Experts of a small language model.
Size: 16 layers, width 192, vocabulary 32000, 27.4M parameters.
Experts: 48 experts in each of 15 layers, a softmax router, a shared expert of 128 neurons.
Below are experts of layer 12 (counted from 0) of a mixture-of-experts language model. Rows are named router (the router's row for the expert), up (a neuron's input weights, with its number), down (a neuron's output weights, with its number) and show model dimensions 0-191. Each number is 200 + 40 x the weight over its row's rms, rounded and kept within 0 to 999.
After each expert's rows: "mostly gets" lists some tokens that are sent to it at least half of the time. This comes from a sample of Wikipedia text that the model never trained on.

# expert 21
router,183,242,179,128,141,208,186,147,187,291,113,220,209,221,215,205,209,216,222,166,144,217,229,106,235,231,166,298,242,156,165,178,273,246,112,172,167,191,181,178,179,197,214,242,260,214,175,201,167,214,195,251,244,238,187,219,204,235,191,186,160,299,239,196,150,210,210,204,218,256,197,245,196,258,164,241,215,248,155,223,210,190,226,181,194,257,185,162,189,138,224,175,185,170,240,292,206,135,240,182,215,208,180,217,167,298,167,114,203,225,153,257,192,228,160,290,282,150,194,180,216,186,213,245,197,200,160,199,221,162,181,190,226,250,204,220,149,239,192,225,191,124,297,204,154,218,219,180,68,161,177,178,209,160,249,226,160,237,218,192,215,176,178,180,197,277,222,161,253,219,217,209,266,225,220,154,198,233,167,244,237,206,140,189,205,155,162,194,145,207,224,160
up0,158,140,208,228,202,187,259,215,226,222,145,137,224,221,166,135,219,254,259,189,257,198,138,141,207,250,151,213,162,150,141,212,212,164,234,179,203,224,283,152,166,228,226,255,196,199,150,178,241,228,167,232,259,215,170,249,219,133,248,166,134,139,177,223,142,194,191,203,246,108,190,190,158,245,112,218,303,186,149,286,244,155,198,133,170,185,214,123,245,326,192,199,247,228,179,248,165,150,153,182,236,162,197,237,262,153,223,245,230,190,249,239,236,207,244,173,275,208,200,178,184,227,227,184,232,262,210,217,198,225,199,218,180,186,184,222,239,198,205,160,229,221,115,236,172,184,204,180,161,154,168,166,204,193,216,240,155,209,136,196,170,155,236,199,178,229,199,155,151,176,215,164,270,169,178,242,230,184,204,206,291,133,192,197,259,234,167,221,166,212,215,245
down0,196,147,303,131,203,210,234,216,159,216,258,175,164,239,230,222,228,229,222,226,165,189,172,160,210,138,208,122,245,199,212,228,205,221,148,185,162,218,233,227,185,283,192,203,219,239,231,207,185,171,257,182,219,239,241,200,156,166,201,227,177,210,293,222,126,224,151,169,179,207,185,245,168,162,226,176,141,222,156,195,255,203,164,221,103,133,163,353,148,162,247,229,194,172,144,185,191,146,178,217,179,240,156,240,147,246,177,169,182,229,173,207,192,214,186,128,238,191,187,276,256,172,274,168,145,201,189,185,124,223,173,248,205,231,186,253,169,175,261,235,228,195,168,281,253,204,267,206,245,168,221,152,164,124,128,241,243,217,243,213,131,268,165,236,155,202,199,246,137,218,224,189,210,215,210,194,155,257,185,154,214,181,220,209,179,171,162,263,192,167,214,185
mostly gets: " Robert", " Mike", " John", " 3.", " 11,", " Brian"

# expert 20
router,221,180,179,155,184,201,210,89,237,231,221,205,164,273,206,175,125,227,178,169,139,204,188,228,194,201,221,178,246,232,177,178,276,205,163,194,188,212,148,176,212,241,201,217,144,251,182,224,208,198,226,162,219,159,221,223,181,220,137,162,208,230,242,240,172,236,130,193,195,231,188,283,189,165,157,132,224,257,193,217,200,141,192,194,254,172,195,125,214,275,275,111,181,229,190,248,167,158,279,172,183,170,164,237,235,218,227,207,287,229,210,248,231,221,165,263,229,179,232,183,270,215,202,157,203,177,165,248,204,286,230,149,200,115,207,206,185,109,151,164,193,210,177,215,211,180,154,235,200,293,183,169,149,187,164,269,138,182,165,196,174,141,264,165,152,265,234,206,210,204,196,138,279,202,261,247,170,213,251,178,149,178,239,213,176,275,223,139,201,252,155,238
up0,213,196,228,275,196,258,173,180,182,225,243,231,223,188,176,193,142,219,256,252,202,178,182,213,217,202,180,237,180,162,210,206,202,259,165,195,149,241,147,218,226,156,152,201,220,139,219,135,234,202,274,232,224,138,204,232,234,144,169,146,213,132,150,216,230,266,235,207,253,260,173,250,123,206,219,256,239,192,202,206,199,162,242,180,275,184,163,37,193,221,126,184,203,225,169,205,191,154,224,233,242,188,223,191,226,184,210,213,155,197,136,144,245,242,252,198,137,169,233,198,256,220,219,231,248,158,303,222,255,189,209,142,184,136,156,180,241,198,182,231,171,188,172,185,197,159,184,241,166,240,223,175,183,283,181,229,214,213,188,203,183,169,150,209,222,293,259,207,145,204,208,228,161,126,113,200,173,183,225,154,203,321,194,139,170,156,147,235,229,189,214,181
down0,201,189,245,213,246,173,147,200,190,128,174,218,191,248,238,211,203,196,185,226,214,161,100,218,179,174,127,230,258,168,220,240,166,208,222,193,139,221,164,209,143,240,238,144,196,202,208,189,175,201,48,215,269,242,195,162,216,167,185,85,161,250,269,203,248,221,114,181,147,163,196,302,267,232,197,170,191,171,232,210,176,212,227,163,240,194,201,260,195,232,190,237,206,199,137,256,186,255,270,149,147,212,176,176,177,204,199,245,260,212,228,227,183,264,172,180,246,195,211,232,218,226,96,167,137,200,161,238,162,219,152,229,195,207,184,262,172,193,280,206,168,134,234,202,215,237,194,221,186,306,221,206,255,223,149,199,174,151,207,206,128,136,172,214,158,211,176,202,166,218,190,190,204,292,195,197,206,203,282,201,240,131,213,207,244,214,198,206,217,203,159,228
mostly gets: " La", " O", " Al", " K", " Le", " Ka"

# expert 47
router,191,249,190,233,196,190,163,130,175,193,257,205,207,182,197,250,167,201,151,155,168,178,219,243,195,209,263,125,208,254,181,173,198,201,210,197,178,150,180,203,210,199,254,198,131,133,211,209,191,255,211,135,157,185,236,190,166,140,179,235,219,210,261,223,186,183,198,222,167,248,240,252,239,196,213,194,222,242,233,190,196,171,157,226,190,161,190,186,193,255,196,155,201,221,261,282,213,165,287,214,204,255,198,241,121,242,203,240,229,238,292,226,233,307,122,150,197,188,251,235,264,218,178,155,161,185,210,208,290,234,131,168,198,146,174,266,212,180,156,204,186,141,181,245,127,206,147,178,177,191,142,269,218,206,168,143,215,126,212,185,162,178,196,162,199,180,190,181,251,164,240,136,198,274,227,261,198,281,181,108,126,221,170,203,203,227,289,111,171,167,173,180
up0,215,142,211,220,131,165,243,194,116,240,199,193,245,164,199,111,149,235,246,128,138,145,146,200,190,213,173,271,165,234,165,213,324,224,188,209,212,152,206,192,224,223,234,237,229,233,221,133,227,152,228,249,158,145,219,234,243,187,145,171,169,184,159,211,232,175,230,224,123,189,193,213,155,199,272,158,152,212,261,156,168,250,164,260,246,241,189,232,261,163,194,227,161,186,235,273,226,105,214,280,149,224,195,163,164,225,206,108,221,195,221,188,175,310,164,178,169,203,208,241,205,199,196,198,239,215,238,236,247,160,225,225,235,265,142,200,254,180,188,201,195,181,232,262,193,273,178,219,214,148,133,179,205,188,262,204,247,233,173,205,212,169,203,180,199,178,101,162,256,230,266,157,161,180,204,214,166,177,237,192,191,243,202,207,212,156,232,135,200,169,226,161
down0,164,206,170,208,189,210,198,237,192,240,267,211,253,217,197,196,170,172,172,175,258,200,193,247,255,202,179,240,170,183,304,265,208,179,165,220,206,150,224,189,190,145,155,167,168,252,246,200,194,262,179,153,234,157,190,214,195,189,219,189,174,193,196,240,245,225,152,182,168,204,193,200,257,226,220,226,186,251,181,141,180,145,190,182,222,176,176,176,263,228,278,218,274,94,191,202,219,307,268,134,185,133,258,252,183,227,241,228,190,279,191,307,223,221,270,204,207,229,193,251,223,156,200,159,215,162,215,181,97,217,248,214,206,126,188,160,244,208,199,178,218,179,171,260,168,183,186,195,175,200,214,211,235,202,220,186,162,137,132,216,113,190,141,247,157,189,137,201,284,180,158,208,212,226,169,166,117,233,182,183,96,196,161,182,183,213,188,249,169,214,268,106
mostly gets: " Har", " Or", " Par", " Ar", " Bo", " Vi"

# expert 13
router,253,239,277,260,203,226,228,241,191,236,212,132,196,200,189,186,167,191,222,193,133,234,207,219,252,178,270,164,272,211,235,170,198,208,151,142,181,194,219,242,184,160,159,287,157,204,204,265,191,246,191,235,140,239,245,188,169,232,216,251,178,204,239,87,216,171,273,168,222,257,150,160,169,172,162,183,202,209,146,215,239,279,160,169,161,204,213,214,220,151,194,212,216,195,204,225,149,224,183,157,157,156,174,195,169,249,232,169,233,227,146,229,184,159,204,282,211,206,250,242,113,129,193,252,212,196,153,213,228,130,231,185,213,194,231,215,167,150,111,179,216,188,205,229,261,172,203,184,140,216,86,275,230,219,235,203,270,216,217,226,259,233,205,175,118,152,186,220,170,173,203,170,183,175,220,159,187,291,254,250,164,227,182,130,141,122,175,240,212,242,224,217
up0,215,234,233,208,180,201,205,214,173,230,213,259,229,246,193,175,223,240,226,248,255,221,197,203,177,190,203,196,170,207,219,281,212,204,170,190,250,209,274,210,206,99,219,153,222,193,208,217,218,164,178,176,202,191,111,203,207,187,210,165,177,193,169,248,171,166,145,193,204,226,162,129,265,163,244,138,222,228,224,134,139,200,294,217,224,134,131,106,151,287,205,272,257,240,201,192,230,169,226,180,196,89,172,202,154,273,222,243,152,166,184,171,203,231,204,207,161,240,162,192,211,144,170,196,192,191,184,240,253,158,168,284,193,153,253,151,134,152,181,220,231,238,224,182,192,170,288,239,115,237,165,125,167,195,193,235,180,227,194,168,253,195,150,247,223,235,210,161,162,151,172,280,251,202,264,195,197,194,121,171,202,288,211,259,230,151,208,167,250,203,215,197
down0,221,203,210,192,109,270,237,243,208,247,250,242,225,170,221,190,165,240,95,163,205,224,206,214,238,212,221,158,269,271,229,234,173,219,178,229,218,126,191,180,226,243,181,237,143,202,155,120,163,214,229,264,141,210,169,167,146,258,196,235,209,191,238,220,193,153,215,216,139,218,220,265,190,232,184,172,177,225,234,219,127,115,240,242,185,140,197,209,144,248,245,262,171,191,203,199,188,249,244,190,164,209,226,225,177,261,182,319,156,140,228,211,200,212,194,236,194,213,112,167,282,183,170,135,215,123,193,168,159,176,218,188,211,196,195,177,218,265,180,232,212,266,220,188,156,243,223,169,207,201,205,165,236,202,202,227,142,198,140,236,220,138,230,113,225,272,179,203,250,200,188,257,146,162,196,135,167,112,234,192,216,165,172,253,137,241,185,169,251,172,224,151
mostly gets: " Best", " Love", " You", " Dead", " Night", " Big"

# expert 8
router,188,184,240,189,194,230,224,186,223,294,210,135,87,199,231,202,155,183,170,185,158,251,223,126,210,146,133,172,254,217,189,218,236,214,175,225,196,184,228,215,251,170,179,249,307,244,198,201,152,186,227,125,194,201,177,240,178,194,196,104,244,298,227,184,267,145,182,206,178,238,205,208,196,240,251,233,221,164,236,197,307,190,206,154,156,159,180,253,166,185,136,185,185,147,168,189,184,182,133,174,165,175,239,218,192,125,213,197,202,187,172,267,157,157,168,233,187,211,135,155,219,236,218,230,206,163,198,206,193,237,219,249,120,235,178,210,215,202,244,155,192,272,158,255,166,244,209,223,241,224,214,210,151,214,201,148,168,156,164,145,170,229,215,216,112,305,261,214,272,184,199,160,112,235,178,280,204,253,199,246,191,175,182,258,212,166,179,194,160,206,230,211
up4,170,146,263,182,248,207,141,261,192,179,192,139,223,156,146,102,171,165,208,235,237,177,189,157,168,230,115,251,211,169,259,181,168,258,176,209,247,196,164,224,170,234,241,227,142,115,150,251,188,270,257,263,192,194,143,255,171,220,168,208,201,234,167,123,236,220,230,212,265,237,272,187,184,243,161,212,190,238,130,255,118,183,219,227,306,244,224,215,170,178,186,211,236,221,194,206,265,117,252,254,150,229,173,215,163,234,245,194,193,232,219,246,99,192,252,253,214,175,185,243,251,137,198,202,262,190,174,163,212,138,195,233,231,197,150,239,210,170,150,222,258,156,150,203,258,214,158,196,196,207,190,233,148,166,154,203,215,186,242,212,254,238,187,205,218,201,169,130,207,181,197,218,204,212,204,136,141,213,129,148,175,207,212,250,262,173,156,179,205,232,196,195
down4,211,262,233,242,174,151,209,249,170,150,210,303,193,227,228,182,161,162,200,175,193,167,214,191,234,182,123,136,166,204,185,164,288,215,169,205,221,190,223,250,157,173,198,131,192,197,160,212,186,202,266,215,223,182,238,179,156,266,106,264,235,199,181,145,152,213,203,214,202,264,205,203,163,167,168,200,233,200,216,168,244,248,167,211,245,299,194,174,232,224,224,172,160,149,232,255,179,204,262,198,295,207,248,181,226,258,182,79,174,199,174,202,188,253,172,219,216,207,182,156,208,158,133,181,180,190,223,232,227,208,224,233,264,172,132,128,198,154,203,209,191,242,256,213,232,213,212,139,203,186,173,150,237,228,212,217,126,207,206,246,210,253,210,176,275,139,212,245,176,243,152,132,268,224,229,233,201,133,227,163,138,253,137,171,112,134,180,192,199,279,233,182
mostly gets: " ==", " ===", ").", "\".", ".\"", " (0)"

# expert 27
router,237,186,220,253,229,259,208,162,206,256,256,178,167,179,193,137,183,213,240,165,172,160,137,180,216,182,206,204,101,234,223,220,247,227,124,178,342,164,181,183,192,208,183,266,230,206,173,203,193,228,155,171,243,254,227,208,219,209,146,188,182,166,214,263,196,209,244,203,340,223,225,192,148,159,227,165,186,219,250,240,256,217,195,155,168,259,217,155,247,215,196,180,178,168,182,263,90,151,229,209,163,145,135,212,265,276,186,191,191,239,218,244,236,276,168,217,254,186,219,201,244,194,124,124,173,256,176,234,216,215,272,183,221,205,157,176,154,216,222,156,217,194,178,194,183,189,181,192,156,220,231,166,184,179,178,98,224,184,237,195,273,186,299,197,197,251,199,141,138,181,253,145,182,179,238,223,161,255,230,218,151,204,210,242,204,181,170,233,229,211,206,205
up0,163,219,194,191,240,208,155,257,197,208,230,215,164,214,196,148,246,195,192,254,156,134,185,131,203,231,240,314,238,250,203,261,178,186,137,138,224,169,148,205,223,120,283,211,158,242,290,239,232,122,150,218,245,217,213,160,168,161,187,174,204,174,167,217,182,192,193,214,194,146,215,216,173,175,118,181,165,149,276,223,226,187,210,199,176,207,231,185,211,180,257,181,209,202,227,171,127,135,192,179,195,196,265,179,190,183,183,224,164,150,275,277,174,256,196,267,219,209,239,151,154,218,189,144,125,242,148,226,173,182,184,250,201,225,235,209,220,183,180,207,200,250,195,162,194,205,275,203,151,215,250,235,172,203,218,161,231,239,223,232,158,192,230,190,190,94,145,164,162,135,263,219,194,189,231,250,119,196,189,260,230,225,136,243,289,165,261,230,171,227,168,285
down0,198,118,193,181,167,186,164,247,183,148,284,185,197,241,221,206,174,165,213,189,188,169,139,211,244,246,224,276,202,250,234,160,155,177,227,208,339,178,191,224,149,133,224,253,172,223,254,154,165,243,239,281,208,203,244,163,262,232,194,239,230,152,174,261,236,164,222,234,248,272,162,200,124,179,169,182,162,181,244,178,191,213,215,233,182,174,188,200,222,200,156,216,206,231,232,297,199,165,289,209,156,234,180,232,151,177,192,174,270,248,190,178,225,165,180,259,150,189,203,188,229,183,155,187,205,139,161,296,126,175,240,254,212,142,199,200,191,210,210,195,178,264,188,157,192,194,232,275,158,131,167,180,207,198,212,189,209,160,165,182,240,199,226,135,220,213,136,115,232,117,176,235,161,195,188,217,116,243,163,244,219,192,214,208,238,145,148,190,190,160,274,233
mostly gets: " New", " North", " Old", " South", " Royal", " Northern"

# expert 34
router,187,265,220,276,157,183,233,192,148,206,133,134,238,125,239,224,126,174,220,202,194,155,160,235,212,273,211,198,183,164,218,198,224,211,195,201,182,197,249,212,217,270,160,205,198,225,187,135,219,183,178,184,150,215,147,186,242,212,228,265,202,119,189,249,130,202,218,216,193,218,175,111,224,136,183,184,217,191,261,171,156,249,218,156,194,257,221,161,259,238,148,163,227,219,233,203,179,280,199,191,197,136,185,198,164,222,178,169,193,155,225,167,226,138,149,195,173,222,161,188,136,198,153,209,254,168,204,128,213,148,204,144,231,188,236,136,212,88,141,203,212,160,138,195,209,175,168,141,178,217,256,198,190,231,189,171,215,243,148,151,236,251,233,194,268,188,237,277,171,163,320,175,277,152,247,296,150,202,200,192,188,198,199,189,208,137,197,290,197,173,216,236
up0,198,220,181,225,193,276,189,182,179,219,146,204,261,155,207,234,150,189,200,262,205,193,166,201,231,235,226,180,151,171,184,172,243,147,169,168,172,203,244,180,180,201,217,213,212,234,230,215,176,164,254,115,211,171,152,221,215,268,213,107,186,148,166,139,223,175,241,217,293,160,224,203,248,128,287,211,193,237,159,144,185,203,184,169,279,220,148,224,210,215,166,154,204,142,223,247,179,141,209,205,275,219,195,159,167,235,202,211,230,170,300,142,171,234,311,238,201,264,203,220,192,204,257,237,192,240,171,145,161,197,218,239,101,221,235,244,196,184,220,216,224,170,184,221,186,223,218,209,209,234,153,91,158,201,172,271,214,265,165,199,118,281,252,261,203,237,175,174,173,208,153,153,162,221,161,182,197,227,144,283,191,222,170,192,104,190,203,193,166,175,233,244
down0,227,274,222,196,176,218,187,118,231,190,169,141,336,153,197,247,221,225,121,250,194,205,225,144,225,208,195,226,229,199,209,187,154,189,196,242,211,136,227,232,247,185,173,244,198,281,233,253,203,207,309,147,185,172,187,226,154,240,182,283,236,224,118,200,143,196,175,116,180,263,197,154,151,190,153,180,239,216,148,184,255,174,131,205,190,205,180,277,203,219,236,144,139,199,174,243,180,203,212,264,198,213,209,189,206,201,248,192,218,148,254,227,181,246,185,229,211,211,172,247,220,152,265,197,189,159,191,117,203,198,149,116,180,205,188,193,222,153,225,218,171,156,258,155,175,171,161,233,161,254,174,163,176,231,186,247,252,226,99,234,224,203,235,233,160,222,201,261,255,215,222,215,141,204,207,162,243,181,280,210,170,155,226,134,136,221,163,248,212,179,157,179
mostly gets: "The", " the", " The", " new", " main", " various"

# expert 15
router,203,156,211,252,239,158,224,210,235,164,187,204,248,183,188,224,186,179,194,201,149,225,200,173,218,140,156,187,227,241,233,220,168,244,298,179,217,203,191,235,235,200,187,202,260,207,165,217,236,191,193,199,68,190,174,257,202,219,296,183,241,192,193,213,272,232,217,166,235,185,203,262,242,209,179,117,212,287,189,238,218,118,209,146,179,164,195,200,167,83,222,254,202,239,219,184,228,195,245,164,269,243,178,208,257,150,220,231,189,183,208,295,159,150,158,193,161,207,268,196,85,179,235,217,230,156,180,175,164,171,169,219,163,234,242,178,280,221,233,230,170,230,263,215,215,149,235,182,228,182,141,203,161,274,165,183,193,128,144,223,175,221,216,201,207,215,167,133,247,216,236,253,139,236,182,98,208,163,165,198,236,155,261,237,202,206,224,195,231,121,180,163
up0,228,219,138,219,236,127,156,183,141,254,210,222,187,201,170,166,164,183,176,193,203,214,238,212,215,281,194,125,225,177,259,196,207,189,184,227,176,139,212,215,172,225,263,208,210,181,186,216,195,238,232,182,160,168,165,216,173,172,95,187,195,201,221,223,245,199,261,225,240,205,257,158,240,194,179,279,96,235,234,213,222,250,238,189,162,177,192,174,222,177,223,219,104,186,204,185,217,161,142,194,170,175,188,180,203,119,149,119,213,158,167,183,206,211,144,190,213,164,151,161,157,154,186,169,211,219,157,268,227,232,250,179,255,243,181,148,255,231,253,100,283,173,218,149,152,224,170,150,198,176,235,244,159,212,225,242,198,205,238,314,175,171,187,192,278,259,195,309,194,275,308,240,192,187,181,238,164,190,171,189,217,251,260,216,222,153,208,216,245,156,226,185
down0,164,243,245,69,164,226,181,170,190,229,240,227,189,274,168,179,151,177,249,145,131,185,203,194,238,225,161,215,261,243,241,187,197,238,139,127,151,276,231,226,279,229,194,270,204,191,232,244,200,147,204,188,201,227,245,173,206,214,244,261,183,227,154,179,174,217,188,141,224,223,230,168,106,174,209,163,129,173,137,166,187,216,238,225,188,149,213,247,207,216,172,235,197,139,187,212,260,287,254,226,260,212,245,257,211,279,226,181,191,268,174,227,139,238,212,263,185,185,211,164,182,198,191,203,201,175,184,199,134,152,210,244,142,179,228,270,222,250,206,175,140,179,245,191,287,148,202,205,218,182,223,167,165,213,124,211,164,203,170,199,193,248,195,165,136,187,183,132,187,228,193,139,199,91,148,181,203,236,201,185,213,174,237,221,209,289,152,180,168,204,236,253
mostly gets: " they", " would", " who", " They", " could", " did"

# expert 38
router,144,219,213,183,235,234,182,156,177,239,147,132,206,201,110,222,159,212,243,179,211,157,227,185,187,220,243,208,277,235,190,269,216,260,188,231,223,190,219,237,187,184,183,206,150,269,239,211,137,207,177,210,137,257,85,140,194,178,178,200,182,223,219,199,192,207,188,188,158,151,138,203,184,206,171,204,259,249,172,142,176,269,212,120,206,134,254,165,185,223,198,202,255,244,186,219,230,223,166,164,222,200,217,146,215,273,229,272,250,173,175,196,194,201,213,319,284,182,227,197,250,220,224,181,151,196,151,253,304,163,182,160,210,239,206,153,213,126,158,117,159,175,213,208,178,216,242,149,184,164,186,166,207,174,168,248,210,224,199,235,178,141,153,203,146,177,211,220,215,245,221,140,290,166,156,229,213,314,249,170,264,247,183,157,202,167,180,177,182,158,170,188
up0,204,170,191,179,221,178,139,239,283,237,172,163,264,194,280,210,227,202,208,212,184,153,205,155,121,204,179,190,220,247,263,197,179,230,278,228,190,158,170,256,239,184,202,76,220,192,182,196,173,214,216,212,185,255,152,224,239,175,235,255,203,169,189,272,187,282,238,199,195,216,206,154,241,167,177,197,184,178,210,208,160,260,164,131,179,116,187,221,204,223,163,191,244,190,205,149,201,173,155,243,181,217,240,205,216,239,181,212,155,192,249,298,158,221,218,166,179,187,172,257,230,213,246,167,269,109,247,200,215,220,200,236,133,194,79,230,196,179,201,189,165,222,117,243,209,201,130,129,219,265,193,183,218,218,264,259,194,196,168,201,161,160,232,180,287,199,160,195,199,187,250,86,178,249,214,226,188,215,235,222,115,218,183,195,203,132,257,200,152,229,231,143
down0,208,216,163,208,164,209,176,176,215,195,192,242,161,218,212,195,205,180,128,166,200,212,248,220,184,155,154,194,191,225,179,138,196,172,149,126,234,196,142,159,217,236,252,228,112,213,213,254,229,192,238,191,194,161,212,204,253,263,150,229,173,307,254,249,277,219,181,126,167,260,196,223,101,186,228,206,252,204,243,108,240,193,233,154,213,177,210,241,194,258,198,151,165,236,128,211,212,245,192,121,211,180,164,203,221,162,194,143,131,182,225,181,189,202,148,220,244,183,257,162,183,233,193,241,180,266,195,219,145,184,157,135,167,241,277,196,279,229,145,250,198,243,236,236,212,157,200,267,245,170,195,182,234,255,179,168,258,163,169,233,144,262,209,159,144,198,228,196,197,207,276,246,160,207,233,215,208,238,143,194,190,100,228,200,192,234,166,101,217,234,233,256
mostly gets: " David", " Robert", " Richard", " John", " Michael", " Mike"

# expert 2
router,189,202,155,205,247,93,190,219,261,183,239,159,227,253,242,209,160,205,172,177,154,170,214,195,269,223,217,173,224,215,132,241,226,234,186,153,163,250,188,208,197,217,234,245,212,193,139,211,191,197,160,178,226,164,249,231,210,232,151,202,171,255,196,217,163,186,168,157,153,202,183,223,229,235,195,202,159,266,232,247,160,134,218,234,183,231,189,190,221,204,163,161,200,245,186,216,244,204,273,184,192,234,145,259,76,251,230,139,250,185,224,227,261,178,223,161,232,203,198,282,296,207,137,175,175,211,167,207,170,287,123,183,218,166,217,240,177,196,137,197,141,150,174,198,250,220,160,217,146,273,207,201,187,216,305,241,163,162,156,172,192,240,154,175,145,242,252,179,249,212,201,122,279,163,166,244,204,214,208,253,151,125,305,249,204,251,182,198,202,246,193,197
up0,110,148,197,183,195,233,216,253,246,174,206,139,195,164,189,205,175,185,148,228,119,145,222,208,196,171,171,212,212,172,225,178,213,152,207,186,176,185,183,172,219,174,239,114,138,232,265,263,239,133,245,269,189,144,238,228,227,236,170,190,177,163,188,250,161,216,240,229,162,210,216,211,150,214,202,120,138,206,310,140,209,145,245,200,295,169,209,230,206,169,176,206,177,240,224,188,165,196,214,253,211,312,183,171,173,182,199,268,134,178,262,129,183,192,193,183,210,217,206,222,159,254,207,137,183,149,153,267,191,177,216,188,197,250,201,111,222,218,230,249,223,294,171,141,239,166,245,183,231,112,214,196,230,234,162,174,259,240,206,162,177,221,265,120,244,201,179,247,240,192,186,205,176,219,241,224,220,241,171,250,237,214,172,230,190,116,189,264,211,189,203,264
down0,202,276,279,265,173,175,205,220,183,152,240,162,181,175,155,230,169,176,124,163,151,215,209,200,239,237,202,196,210,269,201,124,151,269,193,194,227,207,233,214,176,211,207,182,205,141,136,190,224,231,212,165,257,147,187,280,208,204,171,212,197,237,193,242,240,175,135,146,193,242,230,214,216,177,175,141,156,185,199,213,152,186,141,195,124,230,214,297,181,204,271,235,221,218,219,270,182,220,171,230,182,185,195,202,280,228,176,182,278,151,154,274,176,170,138,227,137,127,165,268,192,211,196,254,259,168,251,169,194,159,195,258,135,204,218,261,218,242,172,130,219,165,222,262,213,229,187,164,180,308,216,191,259,214,207,171,163,212,208,197,152,242,212,144,182,160,210,216,192,203,234,210,190,235,200,242,216,213,178,151,137,127,234,190,189,315,166,199,132,221,148,135
mostly gets: " re", " La", " De", " Re", " co", " O"

# expert 16
router,200,188,271,199,222,190,121,160,250,211,219,210,165,226,259,154,153,234,206,169,181,137,94,215,209,119,195,241,182,212,182,263,197,198,154,217,253,199,178,235,200,202,210,188,166,217,208,237,207,247,173,205,185,279,251,190,207,204,208,170,220,186,212,126,196,221,219,130,250,175,234,131,224,124,148,197,202,137,197,182,150,285,213,269,238,247,182,247,217,181,195,200,96,111,154,271,178,242,196,180,173,237,152,199,245,219,196,173,259,138,247,300,195,254,205,174,169,250,155,188,191,169,194,169,134,212,175,159,155,268,225,109,220,239,141,145,184,217,226,184,166,198,224,230,189,167,241,152,216,289,263,177,240,250,179,135,254,272,212,254,226,250,217,215,206,265,227,164,190,238,257,180,170,162,185,200,204,211,202,235,178,172,208,224,182,158,198,172,239,241,261,199
up0,247,209,188,203,221,180,244,161,286,162,192,153,186,185,199,208,162,286,165,212,285,260,187,238,195,195,150,189,193,225,203,237,165,115,278,178,213,125,210,181,209,163,153,177,236,169,223,216,160,169,247,140,194,240,248,150,235,178,206,154,218,146,235,198,262,251,250,252,217,193,220,161,168,270,217,185,190,162,156,240,194,195,141,268,159,169,264,256,223,174,158,190,164,170,226,151,240,159,185,182,228,207,274,231,218,218,106,203,171,213,156,168,248,277,205,211,194,226,208,191,190,159,192,151,230,245,204,215,187,191,220,191,197,224,128,228,184,188,203,187,256,193,216,255,159,212,195,250,275,184,189,167,179,187,285,228,269,199,240,182,205,158,250,186,240,202,207,204,70,200,136,165,227,199,137,145,121,189,240,192,215,201,238,130,201,107,238,217,102,269,207,215
down0,113,199,204,177,238,169,199,191,239,213,159,179,175,244,218,100,260,189,248,217,153,260,204,180,192,221,175,149,210,282,191,212,219,159,185,184,269,248,193,181,267,158,144,182,214,178,181,273,192,188,211,246,189,247,201,140,187,237,223,131,131,170,122,114,222,191,169,120,205,133,150,177,151,243,218,186,264,294,169,172,183,264,141,200,198,198,208,199,192,264,236,209,203,198,208,241,242,217,155,285,234,210,153,241,167,205,225,238,225,247,235,223,161,231,274,253,139,150,208,207,197,185,232,239,217,190,241,171,197,178,158,173,197,183,239,166,184,236,145,213,171,180,249,219,222,211,175,219,157,185,194,218,194,240,199,235,219,212,305,248,279,147,200,264,182,139,236,180,245,176,199,148,175,185,195,223,232,170,222,209,309,221,131,131,171,207,207,179,155,151,166,121
mostly gets: " World", " National", " International", " European", " Royal", " Democratic"

# expert 12
router,182,194,255,227,236,215,226,190,260,219,190,178,128,181,211,133,153,152,235,160,193,233,204,141,223,149,143,140,210,233,245,296,203,224,227,251,238,120,151,165,206,166,213,211,221,216,181,216,167,186,173,173,160,158,162,223,250,208,229,114,216,216,209,206,269,231,291,150,148,212,239,290,230,224,167,190,213,261,232,258,234,232,240,202,214,173,210,223,169,183,216,282,224,202,193,236,184,149,166,175,179,218,242,135,246,151,285,236,141,209,160,269,210,159,199,278,242,228,93,198,151,244,183,230,207,142,212,183,186,298,182,263,160,175,238,170,213,200,247,235,172,269,157,232,163,175,255,186,229,180,195,194,185,214,128,164,230,158,116,193,138,189,175,245,189,195,145,194,252,195,232,197,204,201,136,207,196,226,140,209,239,171,179,281,188,152,192,243,154,167,188,180
up4,145,225,162,253,152,244,176,162,269,167,192,134,172,181,214,214,178,168,206,205,205,172,177,161,224,187,250,227,300,176,195,228,147,202,259,197,202,122,223,269,156,216,145,143,163,194,182,230,220,213,277,188,132,226,277,205,197,132,201,207,192,208,176,231,253,238,272,166,240,221,265,218,210,193,153,178,221,209,167,177,205,177,203,198,236,193,225,212,163,178,185,232,143,190,194,170,185,191,175,161,216,162,161,216,211,203,180,250,192,184,228,297,215,205,211,206,261,192,259,96,143,290,237,138,289,231,194,156,195,181,233,171,230,186,97,202,219,179,203,230,156,122,248,164,161,294,163,223,234,206,229,183,131,217,250,179,196,240,160,197,194,228,194,256,257,194,161,165,177,220,232,159,220,282,196,214,109,163,113,210,224,211,248,149,284,194,196,172,159,247,242,175
down4,161,222,236,204,146,174,172,173,169,208,133,204,242,202,186,217,275,240,237,118,200,259,187,247,186,201,158,174,225,204,179,159,182,197,204,157,182,256,183,218,209,210,169,202,205,162,217,215,165,175,164,232,204,195,211,165,214,227,219,275,175,154,173,211,207,246,141,203,224,169,218,225,212,134,200,212,182,237,152,191,154,251,188,185,213,173,180,280,158,171,283,204,230,261,229,149,186,191,265,190,184,204,243,209,265,127,184,246,183,178,198,238,162,158,239,175,141,223,238,158,206,197,147,254,205,324,211,230,155,159,267,230,234,244,191,135,167,163,248,210,215,244,206,203,168,115,233,268,153,150,174,297,212,266,223,201,193,143,198,176,177,167,221,137,186,130,171,187,162,188,166,203,248,169,189,204,201,266,236,237,235,319,235,60,261,205,244,117,195,205,221,185
mostly gets: "\".", " However", ").", ".\"", " what", " because"